Weights of a small mixture-of-experts language model, trained from scratch on English Wikipedia: 128 squared ReLU neurons an expert, a sigmoid router.
Below are experts of layer 3 (counted from 0) of a mixture-of-experts language model. Rows are named router (the router's row for the expert), up (a neuron's input weights, with its number), down (a neuron's output weights, with its number) and show model dimensions 0-159. Each number is 128 + 24 x the weight over its row's rms, rounded and kept within 0 to 255. Numbers have three digits each.
After each expert's rows: "comes before" lists some tokens at least twice as common just after its tokens as in all text; "mostly gets" lists some tokens that are sent to it at least half of the time. This comes from a sample of Wikipedia text that the model never trained on. Tokens count by the router's weight.

# expert 13
router:159104136156129094099093128146197110172095142121128159141137156136139144156189117146131151124132128137097156149157172182113110099155105148111133095132125161107129156109105100116134112092160128124140105126111122121157124124106137122140166157101141114130107109114120151152151096120124143146163144140119096116130084060093157112122144138182086170139127132116116131107184145135100098150078115105114150112137132137108159135182130145119126113131158132109093120149139164122118133147119161
up0:139121130180122110131096118118099190151110121142130134118110157124114145192087130135146118173122113123121097170100148103119120112125120127122131143095091116125106103061111136190131134121134149123137119104136118115157167108166186175122108133101144153111169113111093143130155104112095130135113149165143091129134149108114128170071144100108160106128102117149167137146149135153140133116117145124146149114120121119151146128180130115101115166109140103106164098134116146132125168112176135
down0:140117142148145102114108133132127132122119129153165096109130139121135122088076144142137118181140131147137144153108082145134119086091130104106132177154119132114092141191110174166129153162132107124144126131119132121107094133132163126149150132092113136150140163115171133160168108150132109115129132120113126125158146148126147092114156169157114132125135155157124153098137166171142172139198131121111135159127095129067127150137153137142101162099077155097140118112146119126130131117088076
up1:162105102107159098082121171158131117130102129108109121133099139142124123127175107134118097135178146166118143117153124122175145099158087079102130136150152108146132133144084107087087122106142126099138191153098124173119139132146089136114102142136089088111095097104154096107086126144129107130123149107111133087092080147122118138116149150139098119144102117112144142122121123092121109117145152127118126166142134112120105109152161144156146120138131139118119101130078193137117166095121128
down1:079140174139147158125160163112138111124119090126124115107084097112083133137134125176095117172147121114109157133097149119115124158087104097126096088127129121127119155144108125120119099110112169113135129106096124139122124142103148113124094112126150148150119135122135112125135129179069162098101127100091125144187113183150110127138155162090134104107149102125093120116112120118083139078114147147134129133108106109089116134120130116140146164183108121161160107108136175176133139130114142
up2:129090141097144129134121126135092127164114156118111128147127150135150115143119146108144088098151094174135146155112097109128172107079140128154157136155105131137135122115096138087119152087116122107090091140156157152106125116151136105094160120128156138066112102169146153147144110118142119100154153107090151154104113119128167118102125145118097151160149117106145115108128180176146086166151102103106163111168120143114137110130128162148163093142139154113149113160137146110151066110138134
down2:131095114116126164125138140117138105099159128140130121113149111107125144170114166053190118125157116098131121133094069137139113132142161136131141128125134142174150138122128146143119146139127146137130186148087133137115117161167122107126140122156112130115121075159145128112099164123145096170119151179167112122168156121099170129113117135167140132107076137132152105093143143114133125167098112128152147109105108146140112153127107146133119125067174136121108134143135112102149099129192122
up3:051139116115122126134096089114120103151123108110119109074110119124123100123113111133145121100141127123136123158135177125086161130156117124172118171136122135072123159102172112126141092092087167124130120120132135075138136099153127089183161105125087145169149130138128135120116110134095124148156094080150128095145126123129115151135106135123104107125085135100115154116126103085126192108129140072121103103139088106122156139148120123111157126133135099138135148106108132151161103117130126
down3:146159135168113074116145138117123118159167057132091077105111104099135116133152152132134141150116102142125132102140123162118157119115101149123124101121132149135088122110181130105135136134147137094130108125174101134097139163092179096162113090129161131146141141127120094118134125135142081090126156107082118104100141118073143104104115103115122136092182100102104138145157139121100111109159110144109145121106134108128146140123102149138110120154146086132109120143160116110148142103090181
comes before: ", ", "\n", ". ", "- ", ": ", "and "
mostly gets: ", ", ")", "), ", "ers", "es", "ing"

# expert 20
router:120141130178116067087032141154126144154129197118164133165146140138136119110154151080109102121116107128134137142131164133127109119131155114142144124092131116108133135159105138104122113127141078172078143140130133137151121088126143149150129117096145145090111125110129158151118127147126138110133159130131101109081089165119140113148099116130136156136132115116145158130154139104109151110120137096107138129109156090156142120106172100133120127151144115101063120170157119113155138089136134
up0:120143106106118106098124124126126119151095144077145090123069173110165109112112161126139127145104143126155118128169117154126119164124153102135142148157153127103114158091135129135136119093131087140109101131143114103145136139147117137149155115108120165097093179169156101141120159131166103131138129169172123120122131129140145097135140110152063118101138120159182125144154079121128123114129098129130132154085119142149182168116125135105111069126115120124095125118135125137151154098195116
down0:124101126153109083085119101108109162162131098120143070132134126131135117154100120128134091145127114134133121118225157108084131137142128158166114106115126170084150119109135148115136134124158089136114111139094051115099106160139101147125147109088137117100138138145152090128131146115130142125103126132132154125116132138142128129122131141139124120135141157118137128125102146170127115114176139137123082123094115108109121196096116117128125107133135133166121116122157188165072146090118134
up1:181093126113096114143111171127103093134076092116126103101093161175132113169166127095165140120120131166118135151118139133133181104158145134131125149140130146109146143094101143160143096128092129160156146112122161125145109094119099103160145086130175151122092137129132136123125125132166127156102158098119172115116121122135084052129107091130117124159172140121143135136127109128166153120133128130106117150120135099081127181115144138146157123144136118107133116121178142130170132148141130
down1:117117104113127136143078171108125136117085145134172131135120160130130145196120145145076110121113144116120127125124086103119098095180139146167157104148121130159113106133172176148135132153109122149157121145161139157141076163173138138115124103125122117128113116125140151111142174131093180130115109130108114107146103141150104108083130138136115113114158115133147169102131174083136117120144158145074103174123120098125087120130127106148101176128116152153141121133159154123163144148137117
up2:126131076118114149163151095134117221103123128066135166129167140137118145137153129127121117104124136118106162133112094132150135136147125140130152101158146118128148163131102141136158097139142127122100091166135153134096116149159146102154113093114131141165104146143134143140128175148115125143103148146182105084108129132134160136133135103119106124144158125107070162179142121108162122105090118153112143102123125147096144111111151127131160145149101149133088098137091080127125153079108117
down2:110162145130135205131138129154150151156152110210107166131147113149141110126126124143117144145100100135091161146156108157096138151169104171121118165066144129108151185097136117161111112150137109111110145111090148123101122172102128157114167123121156101109153152122106118140116096155160167139101105128124117112113116148120140135153135098134128116143140120106121110101172070108150140138129098130141130164105097154113129088129125143098132152150138166140112127128134079153137125132137125
up3:100128144120146127137109146123125126156129111140143104142117123127145091091100136129116141149162096160173142143120116131140116128130107112134125112146165122103118116105114127124119056112155138144110132135087112155145117144117196097115114074114143125155108088092103101140148115108132111107183108158121156123119160139162134098118115126125065163144131166128120130124123125084130135134097036132129111108151132104114171092101142096115116150096155155122150111134080085153151129117159102
down3:128134149153151104140108166080095121138121148127147127101110107168159131083099141165122124124135092194094126139111135160150130076152102098130144132136136110099128127136133138106121080124122111152128184111099116130140102146111115104144115117130166113147211142108168123116116150175124114119133114105100133133151109114157111134136088095110106095128132125139145094171123130082094132141139087155154074155179179131144116144137146099132117127151128155145102137135145111112126118118161110
comes before: "to ", "the ", "in ", "of ", "by ", "a "
mostly gets: "ated ", "ed ", "ted ", "during ", "ting ", "end "

# expert 24
router:134113137158132073069074145120143102170111150113133163177140131142108114120125123098131124149144128120146157142130137117138104157154140128130143110101099141122148106112088123109129144100126090171117152149152152140135107156129122178133137188117156125080106141139126077141167094154105151131087128137147100143095112155156154102119124146156128142130135094088135145157141156109119135127092130102142127164110131129121136141088145134113150161180186128077084145135102127136164104129147117
up0:142174144150084081144158127145161110156152115136159124083152168115132152133123137165102127096140114098147115120109074120147103122084127138111133151136107131106109136132098132141151107136139115159129115135145132141128168117155123155127116135107158091175138112115126128151151099135124098104110071128168181120129146074153158090097114137141117105083136106165136141144180146143119163146105118125153114145074165138123153109089152145118129129135141115075098163139159106115095105123119103
down0:119113126098106128157118154126095126096142133152127126087110135097118136097069127128140139146097135150180158177102115171098131128157147154142150138137162105133135124156139106120170100146140097095093105147158125168139124119094144143121112171116127145130135141138122119105160106092106108176078184153140155157119115131160102175120107163119102117143154147156130136109152126151093166095139088114120129108112110101150106159123121107136163100160129076124129144127128144144109092082095121
up1:119163148128100177112074126128170097155146180137129151161111094099096123155151156111166157126114167124148118128112113126147128136135124140124147139140122135095145083178119109105100114110099076090112141129157143102105142140090122125174089153117159136127139112135134119119121104111103116130089139134068125158121121113107177098199126128137131128126100112137132126112137132114131150123108102100090143131111073120138138145143147107156149115136149079095170130124103097133131160173137109
down1:162123105106148112139139116134095124142111133125178121117099134105137117162129118138153161170145137126167138117109144122154154115121115083106106137121098104143125137091093117089121122085134144129140126128147092123128142133111170141122159152156098128096126150083133105103128148104113090115091123110154159122183195121124101105181109112124129090098106105126111093129091161104136123078142114100136104059101127110108146140149097174117134145115125076122151164132120091145125169135139129
up2:119153129124127106124094140187107061096142127102148093120103096106102153142125129102128093140132168147151108167146096151138158147124104120112121141098075133138119159125147155131092109095106109143129177126170142087121168148139127157112138132114124100112162109152093109139117093145138155101113116119138125093132150135151153082136124122155098069139101081120102152168138109151152134128120160121112164135149108137113106153161139136108089153120108136111113104094122117169138185117123149
down2:119131162135131142123156132129111152127149103150136128095144120133177150095127182105119120162161138154137123113127124127068152102123107146144116140099159091127119103136114173123121092132132126137103119153161143123133165146103109094154112129099118111104152104116127118125123109112192159124133130107116084139132138147132171142123108101148164134146109172124136181090084155140157124147089142168098184076135144124128159151118150129137155133154100105105126132142109080127131195089138150
up3:134081161138117126127154204186124158133105141124140121118097159110143119118145144139119096124142129144141120086174119109177170142118127078156127134114149151134137134130166130097136138123131111174137149134131144107122153132141142165145113166120154184093148092111119124125119110177126152174151121104138140153098115131143146119136159090140108124110159142155131166153111144162107138091148072182135116085146129137110126122106122135113119139143122103129104180150112135141126137174174147
down3:129095130125118145124102138126119202128161140150093147140127112150129143165145133089164130121150110156137115110115089118121139106135177139121127105141142112117115126128156131137115159169090195122113159124096158120118129141115115108147118116147060135135145123104096136165128126151199085119150117169147135125152127158126154112123169141141154158115120127158063144082131136119144138109129124158151163133141121120145159167180123101127106122131159119150120116162070121170105125106127131
comes before: "| ", "(", "and ", "of ", "in ", "was "
mostly gets: "i ", "ia ", "o ", "am ", "u ", "ay "

# expert 9
router:126089122136117095101088166141130095206134104093129135135196162123124089118146129129145117103143180109110147101143145107121119125134137144161120125114111140133124188141103133115101137144133110087124115124122107127147097150113148119128130155132128142095115109109099153146137121155161142152110162154146081126097083132112137112105114129183137109121139167126156108100173105123187172164141091119155139161109128129093127119154114140134117144120157166128084143136145150098166148106113134
up0:141121109092127143110107121139135113099133068140168142118081134121154128142136126138127113187125113146122106094144169106126137120129118122143091153114146154108125132134160140117118141136161122086088143132109123102127111118104127101122145097094140120153076171137160126136104113144133078137121130172133138154131138118076110146097097124111158123087107153167172134137149214139155129116107122104100151095177091141148149119113123108126140193133113126116083146127121094119110113152133091
down0:130145127153133092151168144136102132109142123151143142156068122101104085123147114125086140101132092124118142108111146136105107147137108098174157166113106138144146144088141143108106155114144123130130120140096109162158128124134119102108187108083127119120139148085112107092163133111166186148141085167148134156167122147100102125149137139149116154114146164081152132115156147070106096125118159118131108149144135100099107140095149131114112107144122142107092092185136104132120119095147138
up1:118146144126135108186148162104140167141128145120144137109126115135162169141145108123152097124113138113171159132162068129103151143126111136160172093108124160131096119145099104121101162126130123105072115118159127115122134120062129103147154150128092093139076151153128146152166106098165117103119111162161140104096114078095142156143135172124125111126154102118154115108125158124138127124132129137140147117144167142108130149091172114161132140154140165110131075097141122132154143144163111
down1:125139120119170100140147154120073175153148126116110114111094085130106132128166150122154153120160158112147100149137110104154135132079114196099114165145161129141172126166134145156114128174130154150078117130102103160108097118126120084113097115118112109135120146124112171150120130119158139105094104149100146131118137101116140153094128146167106148154155156152113112083101117123127112153130113129143161158158158121109120144158144147141139191069109118122137152126101139142152155116107133
up2:078115136124117130135124108141155128214104113213120107127080112095073164131132175115124152138111142114153143117127138106109144132099144104138117127150133121130126093138136109124123129090165109133155142130128146125137087143096113160133140159103117114094152106117111128089127145108123138172165107121135137129139136143148154103113126117130153133123053153140143130124150135094145117127141065119104141169147133121112154084127117129159096115119058128126114135154119112116170104124096113
down2:148137186157146132126106124094151093051159108089168128121149146107143084169136100127152105187112144116138148119146150118119131121132144162103141113128119105103128153092122113133109161138089120126129156103157107148133083117103105110121146125107105164137138153138158176146128120113125118116126104094124084106129139139119102123134138152107113157108155150151142140129110113134158141106199151101169118069136089092131162116106109149122148156127159129154108117160119158156153106098124120
up3:123109121155154106100109117138124168165189144123137110132127105100101110145125135144137107120171096138131102092096147137123092185093104116138073109100117103102155114135160123124138108135114152100140096130102112109141108121097146078135146134183109130131107133084160133144136146170142088105137121098148105156120120161106135113135103096147146159091149118194150098136172148081138127122109102106139113144139136105101093143136116133146109139136134139133128131187116111106129104189117116
down3:130153160151126154116087150122153136134131102127118154111115119163114123092084142082156149162092093140122140143094160180120133097147127142130099168138079091123085116124114120091139129142150150109152105143128127137125146122123101121133177125140172095142127133148122137112107136099165145090117092105110136100120115141144117085137087176097132180156112149153138140130150119135141072141141149132173111132131160075134136133148124062131122119075162126129088106106130145122122129110098116
comes before: "\n", "- ", "| ", "\n\n", ": ", "=="
mostly gets: "|", "\n\n", "\n", "==", "===", ")"

# expert 14
router:113131099157090062059072130131131156184118169099132126157141153126140106109139141070163151096116129108115111141143164169109097123132146133132150139131138123140117151127110123121124146102118136123110171119106104131134072131162158139135142120117127124133109111106121117171129146169141108131146133161150093118088149132101159118105092159147105102113102174132115131108139144142097131104112111116134141157143114104131181127144196109115103155129145140127081110150127093133145146116158153
up0:145129095136188107119132111181150146175196114120127105105107122107129110141136150120126114095110101139151140164113123140132106098167124136134133095106123121173136152107116136103129110102107107099127154152142102112114131120120068116115131173135160171146149138133101133152124154146143095141180183119125164152092105108094125125125110155110105083177184114145152119146107149118115092114068101132126108116102106141128148119145140158091092125098130124124156123131131134148137096097112137
down0:107132174118180132122139205115095127124125089127104159095108141111128087130096085162116120168087133104133116124138134110123105057145105132100144149138129123134150135159118118126159096133119156101115138117138140095151094112174113102129147135130113090139152120148102116161100114147113092112135139119147129117131197142118106139139059152110146129157135145121104116163137156171152184139145130147136139163123116136147141099164158111126122170147093133103129142144126132101150130122091139
up1:133143140131138147079080103116145136139115134136114119138118185113114169089129115105109153113136135138130102158157135167127127128152114105144162127077156134157104140158101124105118134139150119162139115140095108097142116115187141138103116138121158078137115117104162143148138101114095125088146103149185133133123114132137074114099141077116129074123144103168139101170134135148155130100133128125169098159115162141129132095083159155122179107083085158149126118120151107127109125135116114
down1:132115097140168153103104098107180098104152112142131109101102151133145129119137143106092136089121110111134116120135091078131140115114161123132134152096134139106150148072151134154118133129123135154099103106159139138106112143126160113171114130097117094142132105170136145134164131112153088121121125132084181079083099132078178149115119142121143170103152105162107123127143132146142121154132154168140152119136150132168106105161162157155144103109100124091168120120157129159129095170122148
up2:115102122118097086121116131109127107170105160112102133107137132141119106104151140130138077132132102107095140131139116104158131136135084133162148159140130078171131136137114148116151188156120116159132085179101137116125076109106120141157083136134166123136154170157136140112119141144168109095166116112114159118120174158145157153150112081144123135128085082171170096100135117119147121100116139144158165129148154124111116082140115116130133114150165119143129149126113126172139149173136122
down2:150127110136154121125112129056155130084135098169145184181146089129130109143122143125133111176152123155112151107104133138119134118159150113168109106126091110124130136093116147082152112118115148106090081099138138117140160099148155135104157115113099125126136110118132125135105114123085113171116145114120129126140178106124138169141118132110149090151121107089130105140134138101095115117117139148134124119108158081113061120143076139119143137162152142153084114113152124104145123094119188
up3:092142165136147147132120096145122085113178129162128148088117098126113118125129180113160112103128129131101125141159168124126145125114174129157099151132127152130136170140161144092134161105102100134179127126139163143170170089134138131086124134126099118147062145138126127160148105118098126172100133126131099143154148135155099074121160133123116097132119128164161139116103120140122150201127161129136147142113115095140121166114084093102130127151115124121113135093131118140131158120167092
down3:148080142136130138165122174145104104101107113111153127149131085143168123117081061134106120142091113082156170123142115166128100131137081116146111119159113149087111112094095085146112115140131104138130128113141097149186171102142118121141091123115139142117129150142098101111092133124129113129138133090122160133111129153155150119121176108129160148133108132104120090140120110116120116087076094155124073117133084130119125122110119111127084107109114185104120137141151120142166147126129133
comes before: "the ", "was ", "a ", "to ", "as ", "in "
mostly gets: "was ", "that ", "were ", "which ", "He ", "he "

# expert 18
router:160132106142107104091097136177173134164150097121153109135176117129116173154127131133108081126127117139135112107172151079111123136123141140162112122111109134106157107084130076132073120113128112104138141114145135110169090163111139119146117151130140148125133101117129138191117096145131148141138140143134099136122091172132133120108075134165132059119141153095123120109173109105192118175133116110135138122104166128147142134147114131110122150134123124101084114138155139140169143127107124
up0:093146118132121092156105115165140140127110159162116111112102123135131118145104142114069109148094142103157160142129143093147161147127077107109105111130103101160106147105126127142150136117091156104150120138128064087173109144134107111142138135096131124121112098105111130137157161138121154098115104121135121117146108114103144159149116117152139115133074118087120112089116111112157098086106161142084157116106142119130149122126182118161102087139111112128097131138165084162168122130150066
down0:165138163124127132102131121137132104120130161138163138111116115118158149115128123144087122105118129136200167113148115122129137136100121158119129129147171142155119127150172151142102117179128129115105113109154087090062062115101111147179093109143139149153143170153100142134109160113117171110104141148115146128146101126163129130099119099137158131091149140127097116110142147129141104111119122114124105128121078164114123187119066116192117116121107095133134136133141130156150151151129113
up1:105144113117142127133125094129136139150098135120108139122119135105106131135136120107128092096129129119128116133156108169103107158112078141158161099164075094092103165115184109147116182109174136113060134142121137123122159103086154114116129103091117135130132125144114139141155149180127089128137137163105128139104164161167130115134146147148134125098113147129152079165122131135152130134088169170137123125087160111148102150119140094081129133133124145129154128144180119147149113088153160
down1:108109146100106128155134131114139089126129094144111104104122119121124099093097176103122145126147107129096087109151157126132157117109139139157125119142132085107110110123133106102150102125144106142148116113103138092110104112125158133099184098097149092166131134164109146110153137108119114119134146119078102129139151156159149134080158115205106124109165185127125162111119151046155103096115123127093125146124127183118119130102094130130128162114134102154128117143128144102113098108099142
up2:091135109139115103078087161143136099151071154139166129129108118127105134100122141119136116132104168124130116158121091110157088087127182056098146150125133141058128146104142143152113145112134116130150118136131105112136121204138140129123151153149121151145121112123083116130110148112103106118115144136124143113116109117105069146127120144167118135135139143148133127118139123158133088153124128134076063098109134106115103085137131162099110147140150145136153109122097130160122120161168144
down2:130089107094126143126113151123169148145077091126186130151107155136133135106124130122106139135089066087136114128152123154149147170114095086146119122119113085085098115137085083121124112170133137140121119150137150134168150113174155121151141102126100118119140144155108115140127142067116124123137146169135088116160130114122147139100180125125067155104137122123122145121119151127125066143141158155159106115118095125100111101130104101142136098164109127120153118126131121146104128078139116
up3:168145115135103098080147151151145098121125110129117115131157082154125162142146117117105205133127135142164089087145157078103111135127119110124158135102116156102141156152145115121082165134091173111139099104126135118116136131153118129137115120111175148106096120149126121114118085102155132159161141133144090104107107113132130132137124126156147110120154111102136111104103099139104145134085106109084140105107133132132110165105144093129125152173151119102130077116117139107105213120125139
down3:115126122110156124162147133093135117128132156123135091144138145135133122183128124108124130095129142137143159107136135112174134098146121104110128145124127134114136127124086139166145116136088117111150119180124122118158121112179153133107158154145103143164147125129140146085103177158104159156131106151086099099141177113132121098097146106107090109129098141156122144132053137140108164124095123135157108113125129094134120142111045099168146132099150082128152110155133089141102149086140128
comes before: "- ", "\n", "==", "\n\n", "The ", "= "
mostly gets: "\n\n", "u", "us", "um", "ab", "id"

# expert 21
router:137168110137093077097060150147159153198146135089134133156148111163163138139141123128110125143107102102096110097134161149141109115109098154153171139114128120144121159095099099115144145129131159111099140136143144108170117138125158111134148167161103113130098126127162128158110165171127126145134145125141088108129154108106198128117149132147119118142141141132118122120133133125111124182141096158145154135138124114141162129139164089064145168173139128116131135134110116109146109158156130
up0:118096185107164104155123122131111139137129138095104111124124109114112116134164116127144115110107124116096173129170110148142123119146130131165159142109131145117093149092148108084137143134142080123151149087094105119130138131141168114156158199156140139113119156163120098154111102116119103086141082126158137116148140102083155117135138116166152115121103129147101104101105164114164086125136083118164152124095163181118114093107139153102128174135110141113103122151098080134123119139126146
down0:163146131095073118095150111149130115115107096111101159093117129135114131095105131130103116159146149104139147124162111138171145123145168122144086133139102106112164149136154119110128150133142132151120124135115111147078123109143133146152136140144115147112157118156141166167101172160097067073121156138103156188138131115146134105086156100132132141119109153107090124151092131153167127167137110156179118105122139141131098153082162118127097148111153160118173108119122121159124146126164120
up1:097111085168121120155129136172127134175144162123076117162147121140154119160121128146107170161124145131116139097128114093112119126104088113157108119140134140157072150120121078135113139127082145087140134172156099122117094142136141106133139160132177150111114141142184124138117131098173130144133128111076117111099128115129149175147139162153101186173117124162119160133116133117142132089129129157104123111127115122112164149113153145097099113128129099096111187153126137147132144136108137
down1:138105116125154127173158166120100094126153114162139122141108139101120117119123104098149171096077163122140141138125089163108141107113135136127160128061066118096155145126130115111125114150163102143104141112094125136106131139152128095121082195144135103108116114171168152170107130119089137114096131131160165173115133135128145106113139111127131149114111147158102128124170093169131127097119137174141173104137104140133127103121134121147163108144159143169092134131137110122097114137147098
up2:117150122110099125167126111137162112113121122123158107153150139136143086077104110091153166169174107119110107127177100118102160116181113146133146105141162131145110119080115170141105125149134130096110083084127118142133128127134125096083149172153137119114082139155170144115158103154130113101109134111138119151119135083116136087098163097135193118115113161123127115114128122135166129097131089131141118120115156122168154108140101138134145154116156159186133125132149153119152119130104106
down2:113149130097122147120152094116151109105195155118131131106134101122164117151167114114179126137111100142104130192113103154133145176116128121119115138093093126140139083099101162081111122117136148123108133114128065116100100101162154186091115118101107145127125118173137111111122137121095166104119133169104176164128133139139154129100119132133085104141148148080100147091116123108105127116097106102125153150129161133133137120120149126132127099135122082126092102129117133092146139166113139
up3:097169112131099080085088128157164128124170121130109158102133138125123141099090124129112123146098132109137116098119109139101091109079148094092126132144166111149108131138100111135115107099107108099104102120156101124141121111127125138108129154154152100152113120117124111157133131114081136124096164109147110116123155143081103128098137082140134112109110153135147126139121100154107102087112153074100182184123104164114174121135114096106084188153123125138122093105116129141152135155158147
down3:135134140124109123124121136160134141152138138115114136117147152094184106141082108145184131148138145161109124128127151142110136145078183119077110128105140087139095115131144122137132102108118158136141117073113128102114155151139166129120092149111120113143151104147100118144139147151148146056118135141150112128127144158127157099152105103117090136120138123134123150133080172140139107154126148131161144156116090124077111063135169132148043171111127135121115137137134090148135132136142132
comes before: "\n\n", "The ", "In ", "s ", "He ", "It "
mostly gets: "The ", "\"", "\" ", "He ", "In ", "which "

# expert 30
router:121137140173075066092072157144119172170095139113119107162156114119148156119169133044139107110137143105099111104157156093106127158130168121152150121134151111081122142142106121110141123112122114120125168164130154100140111142111152151121129142067137129093120090106142124180146154144136124129129114126145147113092162126097137113118132145124127156140137145114158133115131126105123074129118138086126135104099134153151129154093116133133125168143134113116091151135155157109117168105128127
up0:101145107119138106118111126167108080143093136143100117125155120127113134161126092100093121141134100189121155122122144119120152135156142140155119153127104113119121146105153135123130146133132151122139174157168113128093149143137108113101174137074133136139111125142150147140138077134176115162129140123143129144098199141114133103145105159192114101107106139138128116108173137137094106146094102143163133149168173161155151119117129118157172107082095161109119105164143155134108136149121092
down0:134137130117145124111120128098117120126130103146127150120125157085131124180086189116081151108117085135165134105129100102109158110101149134098094099126087138148123144141173101102110123151140148079129135125172146154137125167161110106112169133136130072093117105139137158159142149149137121098093154134121104140104131143157101156078117136104107149126153145123155126120160099129104126075123097162126112179150157139101131115165164148132093106164112134094132146141167110148135146110119150
up1:114156114164144150105119111139132120125127109125084146150140098136090149104153113079111076131183092104132142108139185094111114129103116130136138121163135129094132107106141157109122154116148086129122150151118155081128111188123139101155084152102169094131129116101119097159106183131082095151125148193100118127100148156128130133136098167144141125148124091134166141137166136138148116108148108171139145139129105184123166113130140133136116096120152136108133131125159124127106148126150124
down1:124140143143123111154131122106125076152083151127129159088089136160152115113110123097143102148175118121105109128139080135100146141122127163120143186152174133140123099125115093128088128120136140145109144150150104125128106139100122109127049136087117150146170124126144105123144174131122124119108117107150118128125115134113095153154099144086141105148145130082127119157102115140096120098135139163104113122148140143123100136088095156143103102130100104154155140085151119056089105154125086
up2:091163119144126141132130137145164096153110113128137106127135132116162070069111146124121151134136176064129095156135092145119102113135170149103126108106073127079146085151146093146155126099109135142111117138140125127138122109137151156127141141110102123160117092130126112164135115189091152140125115128145096100146112118079099147139166128069125144111140135128105155145171114092133119125137119103158113150115109121099161113112102059117127129112105132114153172130150141148107134139101130
down2:138125159105165173110155132147128151093142102129092135142091096123113130130129122114086172117147123149130145122147140152106113153139106104128139127073148137070100145142085112122121136143157143104157179107131108119142073114137108146137109172094142125063152203109101116126159083097102079130129125173112150139147130124108122112134153118144129111137086131098143108176107153136139150143111161142131128106096162135140147116128135161172123085136150140134106151151150147119119143126107121
up3:150129126144142144112083098086123158098117142164148128138140109172125111149123120190103157186149143168130138140144106086135148108137130136077144124109121171138135159134126140139104096131124149076117105160142123139153134135175142151092126143112100173112138178166135148153127185096154146126090129165130085137143113134176096103128113155134100121114158110096137120122131140104156086140115122109143165153134092120119105113142128144077134132109151155179133131153120138143110107131141108
down3:108147091133151156097135156158133153119117105099098121148128129133107167069141128089162105078090129126152133139095138151128107144103127096113141142108114145123121138105073157106084150120189087139145137151159120141140102145131135146109121112096129124060134136148113140092140106151099130116091152089094115145130109128153138102128129168108148111154149119121101133153125131116121119076127144146075124113142119157116124161127170128159150168161135158128115110137128096163170109161088144
comes before: "the ", "a ", "his ", "be ", "to ", "an "
mostly gets: "was ", "for ", "with ", "In ", "were ", "had "

# expert 12
router:173132090192083081087092123138175111161149115089130145141141145133144142141161096100151124070153120125115120138142139132099140101128114116130137080082099127126090129117105087099140132139135084131143108123141107119126107123136137149120149151115121137074136126101153149104131137122105149078162114144156088130134144158139121127108116142137119132113140067115093123088163115121170114115125089113120119118124134156114155155105123105091127144141103152143096145141097121095156185157140105
up0:150108105146134130089136124131104118136183116103141114118137149128109150145150121140105155110137148091122165095142128134118147119142123140131175118079074136114172146171117087138106144101096100159086129175145114128122090127095134121126096101097121152140122103125137134109134100157094163132147116162112119105135152108097109146096126152152097150128152148168123063103102154152118141125100137126148098140124118173157114118101153092088123158134149115131148112122133130098070157064146136
down0:096094105146126149107132123123134110125141129156147153163109086130076128084153125168099130124136159092144118095101091120134135120117127105127120138093132105091123140160122163135110136133125130154083165098123142125136173099125109103126132142134140143152142093160164133133125122145191177169095094112116102178151142135124097162133158158112121122110158174146146081140131114174084125142105131131103127112116148171150128113145165132139144148155150121111127125155180171124117145125170167
up1:139100107138130164107111139128146162145105125122127137127084120141108127131158118113138127140103132128146102112120122148111117095063133137133172063084107111109161107116165115133159104125136120121073118152175107128114103116131141169118143143119147136117130156116111098159079108155087157105114175151114115133106111148188084128120145139111125130162137107175114139149112115128154136146096131080128129114153112097090080135094120133112121158121097105097146138098094115168156123099170158
down1:124125131108146143116109116119144116135101170124170141137123112102165117113174124141150122139139100119139143173117138100155090079159121104123142146118141167111121113096135104113141075146099138150098153123129115127148159115118115176122132128164118144111140152159089136153111126134150112125143151140114104135128155151134152080060161117142104103066165163107153106107148146101073099158102138151154129118154098120120144113121142176137166114113111114096170117106157154172140140115172154
up2:096086098171132123135094143133136160145143142113153128140107125138116126146161146196146140096159119145138148107126160144158165160181112147107099150127118146144065114131089081140126134155141109172082103104126141109143138131119193130087086117122100132156134164119155141151193137117131122077163130132101125137122080095121103114119121097124130136147104149142118144135124114092126104093120136094165093145114123114074133124138130109117127138108123150158115114148131123110167126139144106
down2:107077101119105053156083180128130149137155096111120146120114103112128172114143145129134163169125128142136147152176130141135156132154100093084157115167119105111107122129145166146126132102116137089151112141127170114119109102170145154150152113100149121123122163172117165140164146113134118146117107140124143146175156130110141140115121111121144109185091116143137154107121131103106119111133140135173135126133126123133127101137159111136149146186087156096091111158097144121138142138087156
up3:192123132150073115100110159167148135116133116113154105127156111104138123149090124107108124117138107149114159128105060122129143141104090134135109121135131151125115106107113111096147094107146130169124111109106136096120122158146111110134156128070125144075175128167077083136153161103121135138157166101178139126077175118104138167132136113143120141144123129130102124092149136121104096138114083133138138181147129102158111105138144132119150139125164114122110116136128115153170142115156099
down3:162143120127130110148164119131088117150106169101087127103127140110131175162184109130156097138120126085085132079148121130110112114147167136122093122174170177160119137134093172144112138108154133135123122104129131172099142120137159119148140113099116106165117141143161154086142147138136118111146118154115147160152153141133139117168122138140108144134131142126112119134115108149093181103150073118113148120153141128130120083093157119125178146142147128120089142107140164114155158097182117
comes before: "| ", ".", "–", "|", ",", "0"
mostly gets: "3", "4", "0 ", "6", "1", "8"